From a checkpoint of a small mixture-of-experts model trained on Wikipedia.
Size: 9 layers, width 512.
Training: a variant of Adam for the experts, 463M tokens, 7059 steps.
Below are experts of layer 4 (counted from 0) of a mixture-of-experts language model. Rows are named down (a neuron's output weights, with its number) and show model dimensions 64-127. Each number is 50 + 10 x the weight over its row's rms, rounded and kept within 0 to 99.
Before each expert's rows: a language model's description of what the expert responds to. This comes from a sample of Wikipedia text that the model never trained on.

# expert 19
Nouns closing names of awards, leagues and parties, such as Cup, Award, League, Party, Year, plus team names and years in sports tables.
down0:48 51 60 45 44 59 56 52 46 61 64 59 51 43 39 67 55 52 65 68 60 34 56 37 36 52 47 42 53 44 41 60 40 41 71 52 47 55 53 53 35 54 35 58 55 59 68 35 61 40 39 38 45 49 56 42 43 59 51 57 56 37 49 56
down1:35 51 48 46 52 55 64 52 44 46 50 54 50 56 68 65 46 49 49 44 52 60 72 38 37 44 69 47 56 58 69 72 50 47 50 62 29 32 62 30 51 51 52 28 47 36 46 32 45 49 32 54 35 48 50 45 54 62 40 58 49 48 52 41
down2:46 55 62 64 48 35 40 47 49 29 55 48 48 57 61 52 46 33 57 36 29 56 48 49 62 64 53 47 62 48 42 44 45 36 59 51 35 60 55 53 55 41 42 47 44 53 64 73 48 54 45 56 67 39 52 65 55 61 56 46 56 59 36 71
down3:36 54 43 60 56 47 54 49 72 49 59 58 54 39 35 31 63 43 49 49 64 50 66 61 42 53 46 51 40 53 51 54 48 44 57 71 34 32 40 67 54 49 62 39 51 50 50 47 47 41 54 60 56 58 54 46 45 59 59 51 37 40 39 50
down4:34 45 51 47 63 53 51 49 40 37 61 61 51 49 69 56 62 50 46 47 52 51 38 50 68 60 50 27 37 61 38 48 57 52 44 36 57 40 48 57 48 39 59 69 56 60 47 41 57 52 46 42 38 25 56 40 31 64 57 46 51 56 39 55
down5:44 57 52 48 46 48 45 51 53 64 51 53 51 54 52 31 49 51 57 43 59 54 44 49 49 60 44 60 38 58 65 36 43 45 56 42 45 57 62 44 43 60 51 48 48 48 48 63 57 51 51 53 47 56 63 53 30 63 60 56 52 57 58 51
down6:48 61 29 52 48 53 72 57 41 39 39 57 49 45 48 57 45 40 52 66 50 39 48 43 63 43 35 51 47 57 57 47 57 71 55 50 61 41 40 55 39 39 53 46 29 56 29 48 57 36 57 51 33 45 62 39 72 42 46 48 63 67 44 33
down7:50 55 49 49 59 28 39 29 69 45 59 44 44 46 57 61 49 47 56 49 65 53 47 57 50 58 49 55 58 54 39 51 60 38 56 60 49 63 53 22 53 50 52 57 56 59 62 34 40 54 65 55 52 63 37 60 48 37 64 50 48 33 56 48
down8:45 32 37 31 49 50 33 53 34 60 67 58 30 35 47 50 40 51 37 60 52 41 56 67 47 42 46 40 40 42 47 54 57 40 46 59 66 53 62 60 48 57 60 37 57 31 44 49 35 40 51 66 57 53 67 54 71 63 39 59 50 64 56 44
down9:60 55 58 64 48 59 57 62 48 61 45 38 48 63 40 54 57 27 56 63 55 74 43 42 46 60 42 30 53 39 55 46 57 46 60 41 49 52 55 52 52 45 60 62 54 56 63 45 61 50 44 62 44 47 56 49 57 37 38 60 53 45 46 69
down10:53 77 55 56 54 28 46 59 57 39 39 59 55 44 43 61 42 57 64 35 45 51 44 53 60 52 42 33 57 61 49 53 67 59 35 65 57 72 62 52 65 57 40 36 53 44 27 55 59 43 48 36 76 50 57 56 41 62 56 61 63 45 41 56
down11:63 46 55 57 61 45 47 46 48 33 47 49 67 53 59 53 38 29 44 53 52 50 40 42 39 39 70 41 45 54 47 50 61 51 43 50 39 55 46 35 63 41 58 63 67 50 35 48 49 48 32 49 46 50 58 59 55 55 51 42 54 48 51 21
down12:59 54 53 64 53 44 69 52 40 38 35 51 60 49 35 42 49 50 54 82 62 61 49 57 49 57 48 45 45 45 57 56 53 58 35 56 54 39 53 45 62 53 53 58 49 62 47 39 52 45 57 61 43 47 32 43 45 46 51 42 47 48 51 48
down13:27 62 54 43 63 45 40 45 60 22 61 74 42 42 45 50 54 58 40 59 42 49 45 62 49 50 44 54 38 60 59 48 44 58 56 47 31 39 62 58 49 56 37 49 40 48 54 44 30 79 48 49 41 59 39 25 38 43 44 54 46 44 49 62
down14:51 43 29 52 61 52 57 34 42 60 37 63 66 54 28 55 61 56 54 50 57 54 60 50 51 48 44 45 48 32 40 55 57 38 38 42 67 46 29 69 65 59 43 42 50 47 36 53 47 49 51 26 49 63 53 48 36 51 48 62 51 43 50 64
down15:63 55 56 30 50 56 54 53 53 43 55 52 46 62 70 33 50 62 30 56 44 39 61 59 51 44 59 42 40 57 58 42 44 49 72 52 57 56 52 44 62 44 48 60 48 54 56 66 85 59 21 31 46 28 35 36 47 42 46 55 50 59 48 52
down16:37 38 52 38 42 56 58 47 51 50 50 56 66 52 52 60 56 53 59 54 48 68 58 54 43 58 56 52 53 46 42 57 53 71 59 57 53 45 34 54 43 50 51 38 59 52 49 52 56 55 58 70 52 54 57 40 50 59 27 49 58 59 56 48
down17:52 51 39 42 48 72 36 58 32 39 38 45 49 61 53 50 41 44 50 40 56 60 41 60 53 60 53 45 41 66 36 45 36 37 46 40 40 52 53 44 49 41 49 57 54 61 44 51 52 49 48 46 35 35 40 57 48 58 47 44 42 65 29 58
down18:32 59 51 45 47 45 69 51 40 50 55 47 55 66 63 44 49 58 37 53 61 46 34 44 44 43 56 48 55 43 60 42 71 45 57 46 62 46 73 60 51 24 51 48 36 45 53 66 52 51 68 63 47 30 34 43 58 42 50 43 44 62 43 59
down19:29 49 50 54 32 42 46 47 56 62 46 65 45 43 50 61 72 57 28 44 40 47 57 58 46 43 54 39 44 45 45 57 41 45 48 55 44 41 51 49 45 44 63 40 42 59 58 62 54 57 58 55 46 38 63 60 44 56 50 40 40 58 36 53
down20:50 48 51 53 46 60 43 55 58 47 38 43 69 46 32 47 49 36 39 39 42 39 49 46 49 51 56 55 50 53 58 38 54 49 35 65 46 63 53 64 51 62 62 66 33 31 46 62 53 54 58 41 67 55 44 49 17 45 43 54 35 46 56 40
down21:46 37 34 45 42 60 45 42 57 47 56 76 63 37 58 37 48 45 37 61 56 56 66 55 60 40 52 50 54 46 59 43 51 67 41 49 63 60 72 56 49 53 49 46 59 44 62 40 68 49 57 41 57 45 52 61 68 49 44 54 39 51 55 58
down22:63 57 57 30 44 53 59 49 45 49 59 51 69 55 57 43 58 63 51 56 39 62 59 66 49 41 50 53 53 52 65 50 62 49 61 38 68 61 49 60 42 47 71 47 41 58 40 51 45 46 63 59 61 31 53 55 35 59 50 52 40 70 56 65
down23:50 49 53 61 45 47 67 42 31 48 65 31 52 41 37 45 55 54 49 56 51 44 51 57 42 62 52 63 32 19 50 39 44 45 39 46 64 53 54 68 41 43 59 39 63 50 57 39 61 42 43 41 50 39 63 56 59 52 60 44 50 57 63 39
down24:57 61 58 50 49 26 62 46 51 50 63 42 59 57 54 60 27 43 62 51 53 42 61 60 39 46 52 53 66 54 62 62 49 43 50 39 55 46 59 46 61 40 50 54 58 55 50 47 53 53 46 57 29 58 49 51 61 47 50 34 49 46 76 61
down25:45 46 54 36 54 38 33 46 37 55 51 39 30 34 37 57 47 61 39 64 44 36 52 68 51 66 50 42 46 25 53 45 43 38 54 37 52 57 53 56 38 46 50 49 46 67 59 44 60 54 68 54 52 46 37 63 58 48 48 46 41 57 53 48
down26:56 50 49 55 43 29 48 56 39 45 50 53 63 26 57 47 39 50 42 54 45 55 44 57 51 57 54 51 45 58 55 49 42 45 46 38 41 46 46 34 48 59 55 66 31 45 56 45 58 64 60 50 50 58 41 53 62 40 42 60 65 41 47 48
down27:62 23 45 67 75 61 46 60 39 40 40 51 60 47 52 45 37 43 55 46 61 52 52 46 51 62 55 43 79 58 53 47 49 54 50 44 48 49 53 49 38 48 61 58 53 51 73 64 51 37 57 75 61 62 63 37 43 48 44 65 54 50 47 36
down28:52 28 45 57 51 49 61 45 59 41 47 49 54 53 41 47 48 48 46 50 49 77 71 53 47 43 46 49 63 68 64 57 52 59 49 63 47 64 34 32 51 69 67 45 44 43 30 44 50 54 45 66 58 57 52 51 47 46 58 43 55 45 56 42
down29:52 46 51 44 34 58 58 35 43 42 30 49 54 57 31 49 47 37 50 51 64 61 42 53 49 63 40 58 34 46 47 55 50 54 58 71 53 39 38 53 57 45 56 59 47 47 58 43 60 53 54 41 39 47 53 40 37 54 48 48 46 45 46 42
down30:52 35 40 51 49 52 56 58 47 55 54 62 60 30 58 53 43 44 44 62 38 63 41 51 63 35 60 55 50 45 45 42 41 55 61 40 58 50 45 47 45 61 42 51 46 44 43 71 47 56 38 31 46 38 44 26 59 41 46 51 46 45 40 51
down31:49 59 43 27 70 37 36 42 42 50 59 53 60 45 51 41 45 41 44 49 44 38 55 55 50 53 46 53 43 46 49 50 39 46 55 41 55 59 45 51 50 49 64 65 46 47 63 77 63 52 51 38 48 38 46 59 67 53 52 34 24 67 39 45
down32:45 55 42 75 65 58 54 58 59 49 55 50 56 38 48 61 59 54 57 67 82 51 55 51 47 39 51 24 27 38 41 49 55 47 64 42 49 40 53 36 31 56 52 62 63 50 55 27 55 55 49 40 39 61 62 40 74 48 53 57 54 32 54 38
down33:65 52 48 37 49 61 54 41 28 43 65 54 49 58 50 42 64 58 55 58 57 48 43 58 51 46 41 47 52 51 37 46 51 37 53 47 49 52 52 50 46 52 54 39 46 52 54 48 57 52 44 61 63 54 42 69 44 75 58 47 52 58 68 28
down34:46 53 43 50 54 22 60 38 44 48 42 52 52 60 45 50 76 53 43 44 52 46 57 64 51 40 52 28 51 49 51 27 54 66 54 41 49 52 50 29 40 61 57 60 55 41 47 42 51 69 60 50 46 52 51 46 49 49 48 56 49 43 54 55
down35:49 52 44 66 55 39 47 56 55 30 58 52 71 38 54 43 48 57 50 38 51 55 48 43 55 57 48 53 66 56 67 55 59 52 45 58 73 63 58 61 45 46 53 44 30 46 43 73 45 42 33 53 47 41 54 53 53 44 53 57 51 65 58 61
down36:53 54 55 49 46 38 33 54 50 47 60 58 52 37 54 49 55 59 75 57 28 57 64 67 57 44 33 53 50 51 61 42 49 72 39 35 70 37 48 59 40 50 38 34 45 57 37 54 69 55 62 50 41 47 33 62 52 60 59 44 34 41 57 30
down37:56 46 43 59 41 51 39 55 49 67 50 44 49 29 57 38 52 45 43 61 55 50 37 44 43 41 50 56 49 41 67 32 37 50 45 58 38 67 59 58 51 52 41 75 39 49 52 33 41 59 46 55 39 51 54 36 58 56 54 60 56 37 58 44
down38:62 55 49 60 48 45 56 55 53 45 58 55 43 37 50 42 50 41 36 43 54 64 42 62 62 53 52 39 42 46 60 54 64 44 66 61 52 52 51 45 41 48 52 41 66 46 29 55 52 57 36 28 59 45 40 64 69 43 50 50 64 69 49 51
down39:54 52 43 41 69 36 75 45 60 56 55 25 61 46 46 28 52 66 46 47 53 60 35 39 55 63 59 48 55 61 49 51 47 43 59 57 31 57 38 38 48 50 44 63 33 36 55 69 76 45 58 56 34 52 52 52 33 39 46 68 51 64 40 51
down40:49 43 35 54 56 37 36 47 40 61 30 43 46 50 67 49 50 39 53 38 48 39 47 46 43 42 48 50 50 46 40 45 55 64 59 47 55 44 45 46 49 51 54 42 53 48 51 60 41 60 51 58 56 47 60 50 40 56 30 42 43 54 49 53
down41:63 65 51 30 36 52 67 41 72 45 45 48 57 41 48 67 33 58 55 58 51 56 58 57 29 68 54 33 50 50 62 56 63 48 55 63 50 61 58 47 56 49 67 40 31 64 45 47 54 31 55 55 66 37 33 57 42 44 48 74 38 40 58 45
down42:44 61 35 63 62 52 50 49 45 50 48 64 44 40 39 33 74 44 59 44 63 65 40 53 52 42 49 45 39 58 42 52 41 59 39 65 49 70 51 39 54 56 27 63 63 37 64 49 69 38 28 55 28 50 52 32 43 56 50 66 46 35 59 37
down43:52 40 58 46 59 41 49 59 26 42 57 49 59 52 50 50 44 60 42 49 39 40 49 57 45 64 62 54 47 64 50 47 56 53 50 54 61 39 54 36 47 53 57 45 45 38 59 77 59 67 44 41 51 44 70 52 31 57 56 44 46 77 44 52
down44:38 49 47 48 42 45 50 28 41 68 45 50 34 48 56 48 49 33 62 16 48 59 58 50 69 49 48 56 66 40 43 48 42 55 53 39 47 64 43 44 45 47 46 60 59 53 46 70 61 44 44 60 66 51 53 60 55 54 62 58 55 58 48 54
down45:50 69 52 33 51 49 61 45 55 33 61 62 45 46 58 40 61 51 63 50 37 43 35 64 43 47 52 53 47 49 64 48 45 53 45 47 38 57 58 21 51 52 21 47 44 52 59 59 54 40 52 50 71 47 37 35 52 35 51 43 53 47 61 46
down46:57 49 53 31 52 43 29 40 20 72 67 43 55 30 40 48 46 46 39 56 59 41 40 35 34 43 60 45 54 61 52 57 38 29 52 60 52 73 54 58 60 34 54 39 34 49 67 59 23 46 62 64 32 37 73 65 48 41 47 57 54 41 50 52
down47:59 69 47 30 57 37 48 59 36 35 44 52 62 44 49 59 49 52 54 44 57 51 36 28 46 46 48 44 35 44 58 37 52 42 53 42 74 40 49 50 41 53 56 52 57 51 56 57 39 65 51 67 39 37 41 37 58 42 49 58 39 53 74 52
down48:40 63 37 44 50 44 43 50 58 37 57 46 55 45 38 52 59 54 53 47 47 50 71 63 49 64 39 37 29 50 55 54 45 55 41 43 44 50 50 69 50 43 67 55 61 60 45 53 62 53 61 56 46 53 42 47 46 56 50 68 56 37 42 44
down49:53 42 56 30 51 61 56 65 63 45 35 45 55 48 39 49 31 51 29 42 67 55 53 52 58 60 47 63 59 71 66 60 49 47 50 47 44 50 55 38 57 54 55 53 44 38 34 42 36 45 42 47 48 43 70 41 43 51 45 58 57 44 59 41
down50:41 41 30 50 45 63 60 47 62 37 51 44 35 44 44 37 55 60 43 56 54 48 40 47 51 51 55 48 47 46 60 65 46 56 60 68 63 38 46 47 50 61 51 66 46 53 52 57 27 64 55 67 65 62 59 45 25 63 41 50 35 56 70 44
down51:50 40 50 52 39 60 41 35 52 39 49 50 50 39 42 53 54 50 57 57 37 53 40 65 58 54 51 53 55 60 57 68 40 42 39 41 43 48 35 52 43 58 36 32 52 50 58 46 51 53 39 51 67 30 62 60 63 54 49 28 49 34 33 51